Experts of a small language model.
Size: 13 layers, width 128, 18M parameters.
Experts: 256 dReLU neurons an expert, 1 pick a token, a softmax router.
Training: 470M tokens, 3626 steps.
Below are experts of layer 2 (counted from 0) of a mixture-of-experts language model. Rows are named router (the router's row for the expert), gate (a neuron's input weights, with its number), up (a neuron's input weights, with its number) and show model dimensions 0-63. Each number is 128 + 24 x the weight over its row's rms, rounded and kept within 0 to 255.
Before each expert's rows: a language model's description of what the expert responds to; "gets" lists some tokens that make up at least twice as much of what it gets as of all text. This comes from a sample of Wikipedia text that the model never trained on. Tokens count by the router's weight.

# expert 2
Description: Determiners and modifiers. Articles a/an and prenominal modifiers like first, same, some, other, only, new, early, plus some adjective or participle endings.
gets: " a", "ing", "ed", " an", " first", "d"
router [172 137 129 163  90 157 153 175 120 198 169  75 104 119 115 151 128 110 128 103  94 115 135 167  53 110 151  87 116 113 126 123 164 167 188 184 143 102 131 144 110 130 135 128 122 131 159 107 121 153 151 110 117 161 140 128 114 121 146 103 127 103 130 139]
gate0 [118 145 105  80  80 151  98  98 144 119 108 138 150 130 145 145 163 154 103 119 138 115 120 175 140 133 139 140 143 111 126 142 152 130 155 130 145 140 151  82 137 127 179 126 138 129 145 123 111 139 146 175 137 148 138 125 129 157  92 181 105 175 153 127]
up0 [127 169 101  90 117 128 136 102 152 102 112 133 137 151 137 157 132 144  98  91 108 124 103 126 132 113 145 121 128 135 133 142 182 126 135 108  98 122 170 116 119 136 150  86 139 103 115 107  98 161 152 129 100 149 118 141 125 139 105 141  99 180 171 117]
gate1 [152 143 106 137 133 146 130  77 120 146 131  69  99 140 193 125 148 132 141 109  92 134 160 150 102 136 122 181 173 182 116 129 152 162 131 137 113 146 122 101 150 151 132 122 146 115 150 140 126 148 102 125 129 127 115 107  96 166 168 126 119 129  98 117]
up1 [136 145 131 142 111 160 132  99 136 189 117 161 148 111 140 102 127 122  97 147 109 103 156 151  68 104 107 132 121 146 138 123 162 147 133 151 116 154  86  83 137 125 120 129 154 140 126 148  93 130 108 121 102 149 163  96 172 102 158 116 133  98 106 142]
gate2 [ 93 173 161 132 131 133 166 128 175 143  96 137 180 109 111 137 110 160 144 127  84 144 122 115  68 127 106 154 137 121 129 154 143 133 146 144 142 145 119  73  99 128 182 143 157 110 151 136 136 156 150 112 124 115 129 114 108 123 142 116 139 138 155 106]
up2 [104 160 150 159 110 120 134 131 181 136  63 131 153 108 132 151 128 135 168 117 132 112 105 117 144 130 107 141 136 105 109 154 118 145 127 125 145 117 103  70 127 170 130 132 145  97 126 125 161 130 198  99 145 131 125 134  97 137 122 110 108 140 150  98]
gate3 [108 122 191 141  91 122 135 144 156 134 167 130 146 141 136 129 117 114 101 115 153 120 141 160 113  95  86 109 170  90 154 124 132 128 129 139  61 135 117 123 151 114 146 125 117 113 143 106 147 111 153 155 141 106 123 125 130 108 167 133 152 143 138 156]
up3 [107 113 167 113 104  96 132 133 152 148 118 193 128 121 100 128 136 128 117 101  94  99 152 163 100 137  82 124 145  82 117 129 140 116  62 127 101 104 113 119 110 119 178 139 129 108 146 129 134 146 112 161 181 128 135  99 141 125 111 120 122 117 158 147]
gate4 [117 154 154  96 131 102 155 103 142 148  97 133 162 139 145 127 120 136 154 124 155 128 132 113 115 129 145  93 135  90 130 145 146 155 129 106 140  96  73 128 114  95 110 154 140 136 104 104 131 170 145 136 140 109  57 105 132 128 107 128 193 132 162 127]
up4 [161 113 131 112 134 117 143 109 153 158  83 112 158  95 139 141 112 148 120 130 116 121 134 137 118 124 126 133 119  91 141 126 117 132 142 143  96  88 138 127 102 114 116 148 168 168 156 142 121 192 162 164 120 134 118 157 179 104 120 140 148 135 129 155]
gate5 [149 117 174 129 109 143  99 103  73 165 118 116 160 126 138 130 100 117 145  93 150 156 109 133 160 164 112 149 134  92 133 145 110 119 131  96 121 134 115 142 127 104 157 120 135 122  90 116 109 129 185 201 121 149 108 105 153 123 113 143 169 153 113 120]
up5 [161 148 165 123 103 118 125 137  93 149 130 164 185  90 113 144 125 113 130  77 132 194 145 126 138 125 126 156  81 121 101 149 135 143 113 137 140 118 147 112 132 110 119 197 162 143  95 117  99 149 188 128 120 142 106 105 125 145 136 164 152 103 121 131]
gate6 [134 127  83 144 140 110 152 146 115 126 184 138 119 112 144 109 133 102 131 131 117 114 163 105  87 128 142 133  92 126  93 124  86 155 124 131 128  88 177 130 113 105  91 131 125 152  95 138 138  81 116 170  92 161  97 150 129 135 145 126 122 151 120  63]
up6 [115 126  89 173  82  91 131 148 105 169 150 118 152 137 134 111 127 111 122 107 145  68 142 136 131 144 146 114 130 101  81  78 135 162 128 120 120 125 120 131 139  86 106 122 187  70 131 129 112 130 136 166 134 159 126 117 136 116 122 168  99 168 165  95]
gate7 [136 111 135 133  95 140 108 101 146 151 128 120 135 143 101 167 103 163 127 109 100 126 160 163 117 100 104 156 173  64  91 119  92 140 154 115  79 120 188 138  85 149 127 158 132 110 169 110 119 117  97 139 120 131 148 114  80 137 105 144 155  99 117 128]
up7 [139 137 152  94  96 132 171 134 151 136 136 128 134 140  98 134  63 140 141 144 102 105 142 151 116  90 122 169 147 110  82 116 116 105 149 120 112 133 193 137  74 149 142 138 122 121 139 102 139 100 118 116 111 147 105 132  91 143 106 132 110 126 145 170]
gate8 [181 179 130 154 157 131 159 165 125 109 124 114 132 146 133 118 107 157 113 140 137 165 149 142 101  99 162 144 157 122 146  98  82 115 150 120 129 182 147  79 141  99 138 115 107  92 146 163 100 137 133 125 112 121 142 133 113 144 118 128 164 107 126 107]
up8 [192 118 131 138 124 113 103 141 105 163 131 130 137 131 138  76 145 149 131  94 103 143 107 133 139  88 144 119 178 174 135 151 106 137 129 133 134 156 138 120 159 114 151 145 125 100  95 168  96 149 117 149 111 109 141 121 110 155  84 116 118 140  80 132]
gate9 [106 123 130 159 152 127 133 161 157 147 127 118 137 130 116 129 126 151 148 108 129 126 147 137 151 145 109  72 114 139 115 161 135 166 117 113  94 102 157 165 130 140  81 107 135 127 122 128 113 141  85 116 182 129 115 125 103 100 131 101 153 126 167 144]
up9 [120 144 146 148 138 124 127 121 132  96 149 147 112 132 159 161 119 115 127 132 133 154 140 105  76 133 114 118 116 123 120 142 113 180 127 108 126  99 147 119 122 163 131 100 139 144 178 139 101 136 167 117 129 147  90 153 102 156 147 158 163 122 123 113]
gate10 [115 118 125  96 149 134 157 125 168 134 143 178 130 173 118 171  88 136 149 141  99 124 118 157  73 154 133 130 155 159 101 121 111 143 122 121  94 164 152  84 127 168 169 178 123 130 154 128 113  96 106 140 155 115 148 122 142 160 107 166 111  87 101 108]
up10 [107  95  98 154 136 127 134 150 176 137 147 159 172 147  92 140 109 120 151 126 108 132 120 145 103 173 116 128 130 153 121  77 136 120  74 139 116 175 118 102 122 146 131 173  95 145 115 164 135 145 132  95 184  99 120 121 124 133  95 132 137 109 139 106]
gate11 [146 145 134 158 125 143 162  99 133 122 102 108  54 149 158 136 146 115 104 134 158 148 107 133 141 130 115 132 152 125 145 143 141 143 125 171 148 132  97 159 145 149 130 125  75 142  65 103  93 160 144 155  84  96 159 109 163 116 104 106 146 110 130 122]
up11 [151 135 127 181 143 131 139 100  96 121 102 133  83 158 156 113 142 139 124 134 162 135 136 121 121  98 109 131 111 114 141 122 144 153 157 175 132  74 108 164 118 139 106 115  74 124 105 106 114 161 140 156 100 104 136 109 155 108 101 109 126 143 156 110]
gate12 [128 197  96 123 117 136 124 119 173 142 140 128  96 164 145 166 151 139 160 137  77  97 118 150 163  78 104 149 161 104 116 109 168 165 169 139  88 103 113 126  91 142 133 133 136 117 112 147 125 167 101 102 127  86 111 116 157 136 162 121 127 124 146 111]
up12 [155 151 119 119 137 106 167 148 130 139 122  93  88 109 143 113 125 148 114 147 126  94 128 123 154  68 128  99 117 120 122  94 163 140 167 145 160  62 109 142 108 133 146 152 119 131  97 109 104 159 114 145 147 102 114  93 151 134 169 147 136 128 133 134]
gate13 [120 106 129 102  86 119 132 105 139 129 153 100 133 119 151 160 137 128 129 142 140  74 130 117 101 140 177 147 155 135 164 102 124 130  89 178 129 122 118 105 173 163 120 116 115 127 141 134 116  58 130 124 120 128 130 160 137 178 101 155 119 118 107 105]
up13 [142 167 138  98 101 113 110 126 133 136 127 102 151  99 145 125 114 162 104 140 144 133 156 115  98 157 210 163 150 115 164 123 123 109 128 175 124 108 103 107 127 141 108 108 116 145 128 117 126  58 111 122 113 124 105 132 128 156 113 141 133 117 117  90]
gate14 [ 97 138 169 120 157 113 119 137 128 107 124 128 135 154 116 153 174 148 108 122 115 145 111 118 110 148 124  78 126  83  78 150 104 106 120 168 106  92 152  98 147 101  80 136 148 120 153 120  94 140  98 104 137 113 128 124 104 130 103 114 147 129 159 133]
up14 [108 125 140 121 155 162 114 169 117 117 117 144 136 119  86 114 155 125 106 144 125 126 130 151 124 147 111  91 112 134  88 116 130  88 107 127  95 114 144 110 178 111 124 110 169 174 116 110 100 130 151  90 133 144 117 141 130 158 151 153 140 151  98 127]
gate15 [155 115 130 145 131 102 119 137 156 142 155 131 103 110 156 128  95 120  87 136  85 148 151 114 159 140 127  85 116 147 130 139 106 143 131 161 135  49 159  97 110 158 161 132 117 154 167  91 123  86 136 145 145 131 114 116 119 128 184 104 124 133 104  99]
up15 [134 143 126 151 148  86 128 139 165 129 141 103  84 114 138 148 101 146 134 116  81 167 130 101 174 151  84 120 100 143 114 125  85 116 135 172 130  87 153  80 115 146 119 120 112 144 158  74  95 116 156 180 157 114 143 133 120 143 197 131 121 106 124  98]
gate16 [165 117 133 105 168 124 108 102  90 169 166 145 129 118 134 123 161 136 146 105 130 123 127 171 113 122 137 149 131 114 119  82  85 111 156 150 112 152 144  88 126 173 146  89 128 131 166 134 106 134 150 153 116 119 140 111 119 135 151 136 118 141 164  89]
up16 [160  85 134  91 111  73 108 120 129 189 112  99 145 115 145 151 142 146 103 144 142 119  94 180  96 119 107 151 119 127  97 177 120 117 135 142 120 145 148 113 172 105 129 115 126 142 121 119 110 164 152 146 125 141 114 103 124 136 128 140 164 103 130  84]

# expert 11
Description: Standalone numbers. Numbers starting a numeric token in tables, dates, scores and statistics, such as December 5, Frozen 2, 0 in stat rows, 72.88%.
gets: " 1", "\"", " 0", " 2", " 3", " 4"
router [119 130  73 137 124 149 123 126 101 165  88 125 156 136 120 112 153 137 128 146 108  69 110 134 172 100 104 153 125 126 150 101 140 118 106 153 120 139 156 128 143 110 154 124 108 104 124 125 134 103 134 151 129 159 120 161 161 101 134 152 112 106  92 111]
gate0 [137 146 115 119 126 120 128 137 100  92  88 144 130 109 136 114 142 114 122 121  87 143  98 108 143 120 173 125 133 119 167  78 112 104 103 146 181 131 131 146 132 117 125 150 137 122 132 142 133 163 134 131 135 171 126 145 134 144 131 118 148 142 155 140]
up0 [149 110  99 109 136 146 126 110 114 134  82 132 115 113 145 138 148 115 137  96 119 121  98  96 161 136 144 112  89 109 166 114 149 146 107 121 152 159 128 131 148 129 149 144 150 146 139 120 135 127 119 155 122 119 147  90 115 180 135 134 152 136 126 135]
gate1 [134 186  70 124 115 104 132 158 126 155 140 148 100  99 136 117  93 165 143 112 131 220 136 123 105 138 130 119 108 160 148 120 119 150 139 137 107 118 137 150 112 101 139 160 136 115 127 155 135 120 190 139 154 156 107 134 155 115 139 120 157 154 118 128]
up1 [138 116 132 132 106 122 125 131 130 153 131 158  81 139 127 134 123 124 154 115 104 144 119 146 104 125 124 126  93 154 139 116 128 151 108 162 138 161 113 131 111 117 172 141  90 150 143 159 177 127 177 130 153 145 128 120 155 115 109  92 139 157  97 126]
gate2 [130 146 138 118 135 118 162 143  96 139 127 147  68 113 115 122 110 116 149  80 107 139 143  89 109 124 120 176 111 155 157 103 162 103 133 133 123 128 115 129  77 120 146 114  61 125 130 140  97 133 126 129 105 154 152 152 123  96 157  89 121 152 122 130]
up2 [134 142 148  60 121  99 156 122 141 157 104 150 109 128 104 127 124 118 149 123 108  89 114 116 114 114 119 154 116 133 147 141 105 118 117 141 134 145 140 141 117 122 140 134  50 125 123 150 120 148 119 124 110 134 155 162 148  89 203  86 111 133 129 127]
gate3 [104 115 135 135 138 130 123 134 143 121 125 128 119 128 144 123 135 165 126  84 145 171 120 109 146  77 118 106 106 120  51  92  97 111 148 144 102  85 158 146 122 130 100 152  81 147  96 152  94 155 159 152 154 113 117 126 157 121 146 137 118 123 131 128]
up3 [125 118 153 123 105  68 135 112 135 102 125 124  88 128  98 160 128 165 155 114 157 108 110 119 153  85  93 115 130 147 124  81 160 122 106 168 108  91 138 132 119 151 103 145 111 115  78 161 100 151 157 152 143 155 148 141 123 111 118 176 148 109 138 121]
gate4 [117 110 115 163 112 143 128 124 130 163 135 134 143 142 103 122 167 185 127 145 117 139 161 141 149 104 146 152 132 123  97  91 148 145 127 137 146 106 121 110 122  64  98 120 114 124 111 119 148 142 133 165 159 143 131 106 112 114 144 143 114  87 120 113]
up4 [148 117 140 153 120 153 149 143 122 139 131 154 135 131 131 101 149 173 134 121 114 117 159 125 141 128 157 180 121 149 129 122 147 139 132 108  90 100 145 120  85  97 105 163 124 111 124 123 155 153 114 129 138 178 108 116 121 111 134  91 100  97  62 166]
gate5 [137 131 149 141 143 123 131 107 148 144 137 111 181 162 126 113 143  61 129 153 120 145 152 177 127 116  84 110  94 118 121 129 124 119 109 175 135 130 137 154 180 145 127 113 125 178 138 119 113 108 109 139 163 128 155 116 142 113 105 139 161 143 104 156]
up5 [117 144 127  99 124 146 134 118 154 182 121 129 136 149 124 108 138  73 124 143 125 194 159 138 137 163  75 113 104  87 113 127 105 135  84 136 129 106 158 152 141 132 122  70 120 171 135 146  95 113 126 108 138 136 113 125 119 101 144 134 161 123 103 178]
gate6 [185 142 151 129 142 147 152 124 115 110 168 123 148 112  82 133 157 178 114 128 159 117 124 131 170 149 149 164 128 151 110 120 150 114 119 141  96 104 178 144 124 120 127 156 118 101 107 128 133 158 173 125 121 141 126 131 132 117 121 161 139 110 110 109]
up6 [152 104 191 142 127 120 137  61 128 122 146 113 120 144 103 159 172  99 150 130 115 115 117 133 137 111 123 144 140 126  77 103 158 161 104 162  80  97 103 120 147 159 151 160 111 111 112  90 118 141 121 126 154 174 153 120 136 107 133 152 152 113  99  91]
gate7 [155 164  98 142  93  91 117 101 104 123 129 136 134 140 111 134  77 130 131  95 100 137 100 162 100 141 146 108 120 113 134 163 106 104 131 173 153 148 104 156 147 121 159  88 129 103 106 136 184 112 112 130 119  76 131 139 114 140 112 133 133 154 163 109]
up7 [167 170  87 137 112 111  92 121 108  84 131 105 117 145 135 139  89  94 128 130 117  80 112 141 133 149 125 129 107 113 158 139 128 111  77 139 140 129  96 138 133  89  92  68 125 109 126 153 145  97 141 124 149  98 127 140 139 118  99 107 126 192 141  96]
gate8 [127  99 131  93 118 149 165  81 124 183 128 133 136 101 112 123 122 105 117  90  81 101 118 150 126 130 146 110  51 108 102 117 119 123 104 132  90 121 146 135 100  92  90 106 106  85  90 134 138 131 114 128 142 133 102 148 125 137 135 118 105  73 123 152]
up8 [143 151 103 118 129 149 145 113 131 148 102 151 130 196 145 121 136 120 132 115 131 143 132 106 146 138 122  70  67 130  59  99 159 145  99 159 163 141 126 126 123 101 115 121 118 119  89  93 170 169 147 148 123 152 109 114 119 131 113 149  92 121  97 196]
gate9 [147 117 138 103  93 114 154 117 103 148 111 150 127 117 144 164 128  94 146 154 133 148  96 104 108 153  84 144  77 109 165 123 132  85 149 135 136 134 139 132 115 137 104 129 114 134 156 111 131 110 187 128 109 127 145  63 122 144 124 148  77 104  92  99]
up9 [156 114 158 127  90 143 154  99 109 134 122 145  80 125 143 205 117  91 147 151 138 142 118 118  86 153  85 129  76 118 141 146 142 116 130 116 129 131  98 146 112 142 107 123 118 114 142  81 124 112 181 131 125 151 174  93 138 128 137 135 101 115 101 105]
gate10 [139 169 137 128 118 136 125 122 115 115  72 160 127  84 150 149 121 108  97 143  88 116 115 120 125 101 106 107 116 133 129  86 130 122 181  91 155 128 139  60 117 105 135 116 148 116 135 119 146 153 103 135  96 118 110 126 137 124  97 126 107 122 110 114]
up10 [137 172 147 113 146 140 101 106 135 121  73 175 133 139 144 180  81 142 131 141 103 129 127 140 140 160 146 119 130 142 131 136 144 151 180  90 135 132 162 105  92 132 148 102 150 146 134 121 155 110 107 132 156 134 127 169 149 128  87 118 103 141  90 132]
gate11 [129 141 101 108 152 121 111 130 126 153 117 173 147  57 117 105 130 110 104 111 103 111 133 145 131 115  81 130  92 101 155 150 151  76 113 110 111  96 100  87 139 138 134  77 136 112 114 113 134 102 112 123 147 119 150 124 146  81 130 118 160 122 143 142]
up11 [ 95 122 115 119 123 153 136 122  87 151 110 160 115  98 113 105 152 125 148 139 109 137 147 126 126  96  71 123  93  96 137 149 139  80  92 125 111 140 112 116 161 129  96  95 119 109  93 120 119 122 135 130 155 117  98 119 114  82 143 150 143  93 123 183]
gate12 [122 123 144 105 130 182 133 133 158 139 102 152 130 165  55 105 111 165 166 109 131 120 146 107 131 132  80 151 144 128 124 134 120 148 102 120 138 101 138 141 158 161 169 105 187  69 107  91 151 124 156 123 145 142 129 148 127 103 165 134 128 146  47 120]
up12 [115  96 143 101 105 166 152 106 143 173  90 143 117 168  92 104 122 168 185 115 159 101 152 118  97 156 109 135 139 132 130 129 134 130 130 116 145 106 173 120 150 182 129 115 193 105 116  73 136  99 162 110 153 139 148 120 107 124 159 129 125 127 100 122]
gate13 [141 140 153  85 146 108 116 188 154 141  91 146  66 135 109 101 142 115 118 114 145 161 121 116 108 147 149 117 121  76 138 106 137 174 133 133 142 149 156 147 123  83 133 129 137 106 134 112 151 145 126 126 153  87 132 126 136  75 126 125 142 129 111 125]
up13 [130 128 128  96 161 105 111 181 143 158  92 159  96 150 131 137 131  98 107 104 146 131 112 121  99 143 130 131 147 107 103 124 134 162 157 144 136 128 147 188 110  61  93 132 146 127 120 137 128 134 115 103 165  79 140 116 165  90 179 105 138 134 115 165]
gate14 [110 180 145  84 161  79 137 103 140 151 120 117 116 127 112 167 100 146 132 123 108 132 132 137 136 112 135 146 134 134 171 192 149 156 139 161 126 105 135 129  73 161 117 130 133 160 132 166 120 141  98 128 160 145 115 169 129 127 124 142 127 138  99 111]
up14 [127 155 120 110 177  95  99 117 156 130  93 102 124 159  81 182  92 148 133 125 117 144 141 151 139 112 139 156  86 158 148 149 117 137  86 142 126 120 135 152 115 138 128 134 104 153 152 144 120 147 164 102 133 128 139 138 101 143 172 174 130 121  94 131]
gate15 [105 120 134 134 117 145 128 148  69  95 119 148  90 144 106 144 101 101 124  91 133 112 144 121  96 151 125 135 133  82  97  97 142 174 121 115 143 107 114 132 159 128 157 164 140 120  97 157 168 117 158 114  96 139 110 141 124 156 102 157 132 116 132 110]
up15 [113 114 139 174 102 128 118 147 100  97 139 156 105 130  90 174  84 149  85 111 153 122 112  94 142 138 147 132 147  83 153  98 106 154 125 118 112  88 145 115 122 136 145 147 153 131  90 123 173 118 219 115 121 155 106  90 123 111 127 173 133 141 118  94]
gate16 [131 141 113 114 118 119 127 126  50 108  89 126 108 128  98 121 155 156 172 177 118  91 128 127 130 132 139 114  90 117  91 135 120 136 129 132  87  86 138  98 103 113 120 103 138  99  91 151  78 142  85 136 114 119 147  78 136 111 169 121 143 101 137 119]
up16 [118 116 110  97 157  98 129 153  83 132 107 120 121 134 101 123 142 169 133 145 113 155 115 115 110 116 126  78  76 118 143 124 106 116 109 125 103  73 129 140  67  96 123 114 126  94 129 133 128  97 116 129 125 134 115 103 132  83 174 116 125 133 106 121]

# expert 9
Description: Sentence-ending punctuation. Periods ending sentences, colons after infobox field names like Kingdom: or Type:, plus slashes, dashes, degree and minute marks.
gets: ".", ":", " –", "/", "°", "′"
router [148 167 146 129 142 132 128 110  84  72 153 126 140 107 139 154 103 109 123 123 149 151 125 100  96 113 125 130 152  79 104 163 140 109 103 125 148 119 120 134 136  80 168 118 160 125 113 157 135 152 137 100 102 103 130 140 156 112 117 132 145 141 142 121]
gate0 [157 153 126 123 139 126 125 133 136 214 147 113 127 109 136  92 140 152 132 160 158  72  89 110 117 108 130 163 146 103 132  96 114 170 138 187 164 107 132 128 140 112 146 117  96  96 121 146 128  88 169 155 102 147  88 113 189  95  93 134 154 123 146 128]
up0 [116 167 143 149 132 137 108 113 130 179 133 107 125 142 138 100 128 141 143 149 131 106 111 122 122 130 138 128 130 115 124 128 134 155 108 181 146 109 153 149 141 142 139 119  75 160 113 142 103  69 155 177 125 122  94 104 156  97 116 167 156 149 129 139]
gate1 [154 126 131 125  89 158 128 127 126 127 122 150 115 140 113 133 122 133 114 110 113 155 120 142 120 149 150 161 184 116 107 123 162 125 109 119 136 128 108 113 120 143 106 168 105 142  87 120 118 149  96 128 136 155 105 126 132 139 131  65 119  83 123 108]
up1 [129 129 154 136 151 156 178 143 119 175 157 119 112 118 111 163 130 110  97 121  97 179 146 130 137 141 117 132 158 134  94 140 147 108 110 166 148 118 133 117 174 119  68 118  85 148 118 143 108 128 127 146 110 147  99 131 100 148 157 152 163 161  95 158]
gate2 [151 137 164 110 151 146 130 130 150 142 113 137 112 123 154 156  95 125 115 128  95 133  93 151 147  93 117 145 134 142 105 149 133 113 126 164 168 133 122  79 167 144 139  95 132 136 108 211 162 120 122 102  94 117 135  98 123 100 119 100  89 146 145 136]
up2 [102 132 156 121 170 144 126 110 157 123 120 141 128 112 128 162 101 145  90 116  78 139 135 157 138  98 124 135 153 144  89 123 140 130 147 145 128 123 103  68 157 163 133 113 151 137 139 160 139  79 124  92 140 117 149 102  58 138 150  86 108 106 121  98]
gate3 [126 124 128 129 145 193 133 119 129 148 144 141 112 182  97 126  99 130 108 131 135 149 139 130 107 152 137 161  83 101  69 151 174 150 102 130 135 112 149 147 133 105 141 121 143 126 120 138 106 145 142 116 115 107  84 104 177 104 158 149 102 139  99 154]
up3 [137 100 156 173 144 167 154 157 132 125 132 124 176 159  87 174 135 154 131  89 113 122 127 163 179 140 138  98 123 136 108 127 136 104 117 137 108 134 133 123 141 128 108 111 162 124 128 136 106 121 156  98 120 104 133 143 147 175 150 150 159  91 118 156]
gate4 [148 123 142 108 146  90 115 101 136 119 149 180 132 167 135 120  93 131 126  99 135 191 118 155 126 105 119 126 119 149 115 107 151  97 120 119 157 118 109 161 122 132 110 165 130 123  84 143 123 148 115 119 106 129 114 127 128 137 150  85 152 157  90 136]
up4 [113 117 112 103 139 102 124  90 121 123 149 168 116 168 133 100  66 138 125  98 129 163 126 136 130  90  88 161 104 141 122  84 127 134 148 114 161 129 130 161 127 103 105 131 124 138  96 154 110 130 113 136 131 103 117 122 163 120 184 105 146 108 105 136]
gate5 [160 123 106 105 144 121 152 116 104  71 129 134  91 122 120 120 130 162 127  87  92 101 131 106 119 111 115 115  96 129 127 162 153 143  82 150 114 140 159 144 137 138 112 146 136 112 156 104 133 112 132 127 135 135 133  80 156 122 126 108 115 114 123 137]
up5 [131 106 115 119 136  77 139 109 113  76 128 132 138 143 144 124 101 143 136 112  94  84 106  83 112 130 108 147  80 109 128 147 143 154  78 131 119 126 165 166 137 141 123 121 129 117 159 122 133  86 123  90 128 130 125  96 156 153 163 113 137 130 114 119]
gate6 [132 152 156 102 130 138 135 127 126 156 123 121 154 119 155 132  97 127 137 117  90 106 122  93 144 112 124 158 131 122 161 110 140 103 120 141 184 165 110 115 113 154 102 149 140 159  95 122 131 118 149 136 151 129 171 161 127 155 156 157 141 118  90 100]
up6 [155 169 160 117 136 132 137 128  97 164 129 143 142 116 126 135 111 111 133 113 106 104 151 120 167 122 142 131 113 142 133 121  98 105 134 136 188 178  92 106 110 171 116 161 147 142 103 124 147 129 136 126 152 137 181 150 126 132 121 144 138 107  97 136]
gate7 [121 146  95 115 114 123 125 111 145  98 172  82 182 171  95 165 144 134 142 131 120 138 117 126 122 121 100 162 114 143  90 152 119  83 136 127 152 103 165 116 110  86 111 105 160 137 113 127 197 136  94 119 118 133 146 121 119 119 126 127 149 156  83 118]
up7 [159 161 102 103 110 151 146  92 138  68 129  85 163 123 108 178 145 121 139 156 106 138 123  95 150 108 122 169  55 121  89 108 146 102 153 131 123 133 153 162 128  61 111 119 154 136 115 130 145  99 127 116  93 148 137 134 116  78 171 118 122 139 134 122]
gate8 [160 153 138 127 114 136 154 125 142 147  79 139 147 157  84  81 160 131 137 122 151 145 101 153  95 126 141 137 124 139 127 137 146 165 126 117 138 137 110 170 148 157 150 127 113 153 113 171 116 116 118 150 121 161 113 114  93 110  83 187 135  81 137 116]
up8 [139 108 153 102  87 147 124 157 141 143  98 147 139 140  93 115 156 124 120 152 165 166 109 131 137 133 136 138 142 150 117 139 117 141 118 107 154 124 102 190 135 127 163 116  70 130 125 163 131 116 104 124 122 149 119 131 135  98  85 164 124 100 130  98]
gate9 [155  93 134 145 105 103 138 149 134 115 159 163 138 121 149 146 114 138 138 121 133 117  77 128 127 178 136  71 126 140 141 136 108 144 114  92  96 112 156 117 104 151 100 152 135 134  96 157 111  94 123 150 113 154 132 146 152 139 129 140 109 115 134 124]
up9 [167 136 130 137 110  67 120 135 122 128 167 152 152 148 140 151 111 128 116 146 113 140 111 126  92 162 125 101 125 152 100 160 103 118 101  88  88 134 168 117 142 113  92 141 157 139  78 149  87  99 106 134 133  99 131 157 153 137 156 128 104 127 151 101]
gate10 [134 150 113 131 120 137  90 143 113 175 116 142 124 150 141 189 121 161 100 114 119 110 118 164 143 164 151 164 105 141 130 147 166 129 132 137 174 100 131 128 159 118  99 116 146 127  87 154 162 138 125 121 112 113 143 100 152 151 102  85 150 158 124 123]
up10 [123 126 124 121 121 157  94 148 106 156 130 144  88 159  98 171  95 133  87 131 136 110 111 149 131 149 158 159 123 101 127 125 152 195 106 131 178 105 128 136 157 149  57 133 143 124  79 123 153 104 120 147 100 125 140  85 131 126 115 104 144 188 125 126]
gate11 [102  91 117 164 108  99  74 111 144 120 132 163 130  85 119 105 164 115 108 114 113 100 161 145 109 123 116 165 147 105 125 107 122 115 153  92 123 131 123 139 143 158 126 109 127 139 104 104 164 129 126 131 137  94 139 142 118 131 100 162 116 144 156 198]
up11 [ 79 114 122 153  86  90  89 113 169 105 157 109 116 104 111 106 145 105 125 132 123 110 138 168 125 146 142 157 130  87 115 114 110 127 164 101 111 130 131 146 164 140 117 107 135 121 101  98 152 135 151 126 115  78 125  99 125 144 119 136 132 152 145 179]
gate12 [141  96  56 119 132 148 185  98 130 109 113 114 120 165 148 107 129 108 115 110 112 129 149 130 130 125 112 107 128 139 170 108 131 139 112 113 110  74 143 171 149 158 100 118  99  92  92 133 160  92  99 138 107  98 102 136 132 140 110 112 124 120 150 118]
up12 [162 131 118 131 173 119 150  94 152 127 155 141 132 142 173 125 128 125 134  91  89 156 136 126 112 154 139  96 130 141 173 100 106 134 130 130  96  72 120 145 139 164 144 122 133  90  90 149 164 107  89 122 129 125 106 125 112 147 105 140 155 112 158 136]
gate13 [104  78 151 160 141 146  79 198 127 113 123 130 126 134 150 140 141  92 110 124 125 135 134 153 148  98 120 151 192 108 120 105 149 166 122  88 125 128 154 129 141 139 128 142 105 140 112 172 120 139 137 135 112 140  94 130 117 137 167 122  96 126 115  99]
up13 [142 113 139 131 136 154 101 182 130 110 178 137 137 134 136 176 142 136  94 137 132 109 114 112 127 105 119 132 160 132 146 141 123 165 171 108 117 113 119  83 155 124 145 127 133 123 109 174 109 101 138 115 162 139 128 158 132 151 132 120 109 158 125  85]
gate14 [150 118 103 150 104 112 112 104  96 168 147 184 138 128 135 161 158 108 121 172 130  96 126 163 158 110 111 151 112  89 121 144 172 121  80 138  62 152 117 146 128 127 117  85 146  99 142 130 132 101 126 134 117 109 145 144 133 152 133 106 120 106 131 163]
up14 [151 124 150 154 118 124  87 149 151 160 173 164 138 135 130 141 165  95 142 139 104  84 113 142 155 119 115  99 145 141 106 153 140 126 131 137  97 139 156 131 151 125 146 126 129  84 167 159 107 108  87 160 107 103 149 159 148 158 117 151 122 112 136 185]
gate15 [127 165 121 135 120 119 124 123 116 152 131 166 146 144  91 153 110 142 136 120 108 132 117 154 153  88 147 122 159 143  80  90 126 142 135  74 145 137 135  58 130 143 129  93 107 113 141 152 136 123 138  78 135 138  97  82 153 104 129 138 123 118 119 189]
up15 [128 166 105 162 142 124 113 140 119 126 143 171  91 143 143 162  95  93 138 110 125 123 122 163 152 117 139 121 121 110  99  92 118 134 137 105 153 119 110  40 104 114  90  90 126  97 135 148 128 142 132  76 132 140 127  95 154 110 127 139 124 106 123 184]
gate16 [142 113 110 146 173  62 144 164 130 122 139 124 142 118 145 108 105 120 151 142 127 160 148 117 143 116  94 112 143  83  94 163 120  83  91 161 159 157 159 131 112 110 135 131 137 121  87 119  99 105 154 135 147 104 115 136 111 126 111 151 110 149 135 120]
up16 [119 145 121 135 165 108 135 136 135 117 179 155 108 134 124 119 115 158 139 154 105 142 150 120 161 133 136 113 118 115  93 104 132 106  92 145 129 129 133 163  91 120 107 133 128  75 115 144  93 120 172 123 167 141 112 112 139 122 135 151 140 156 126 131]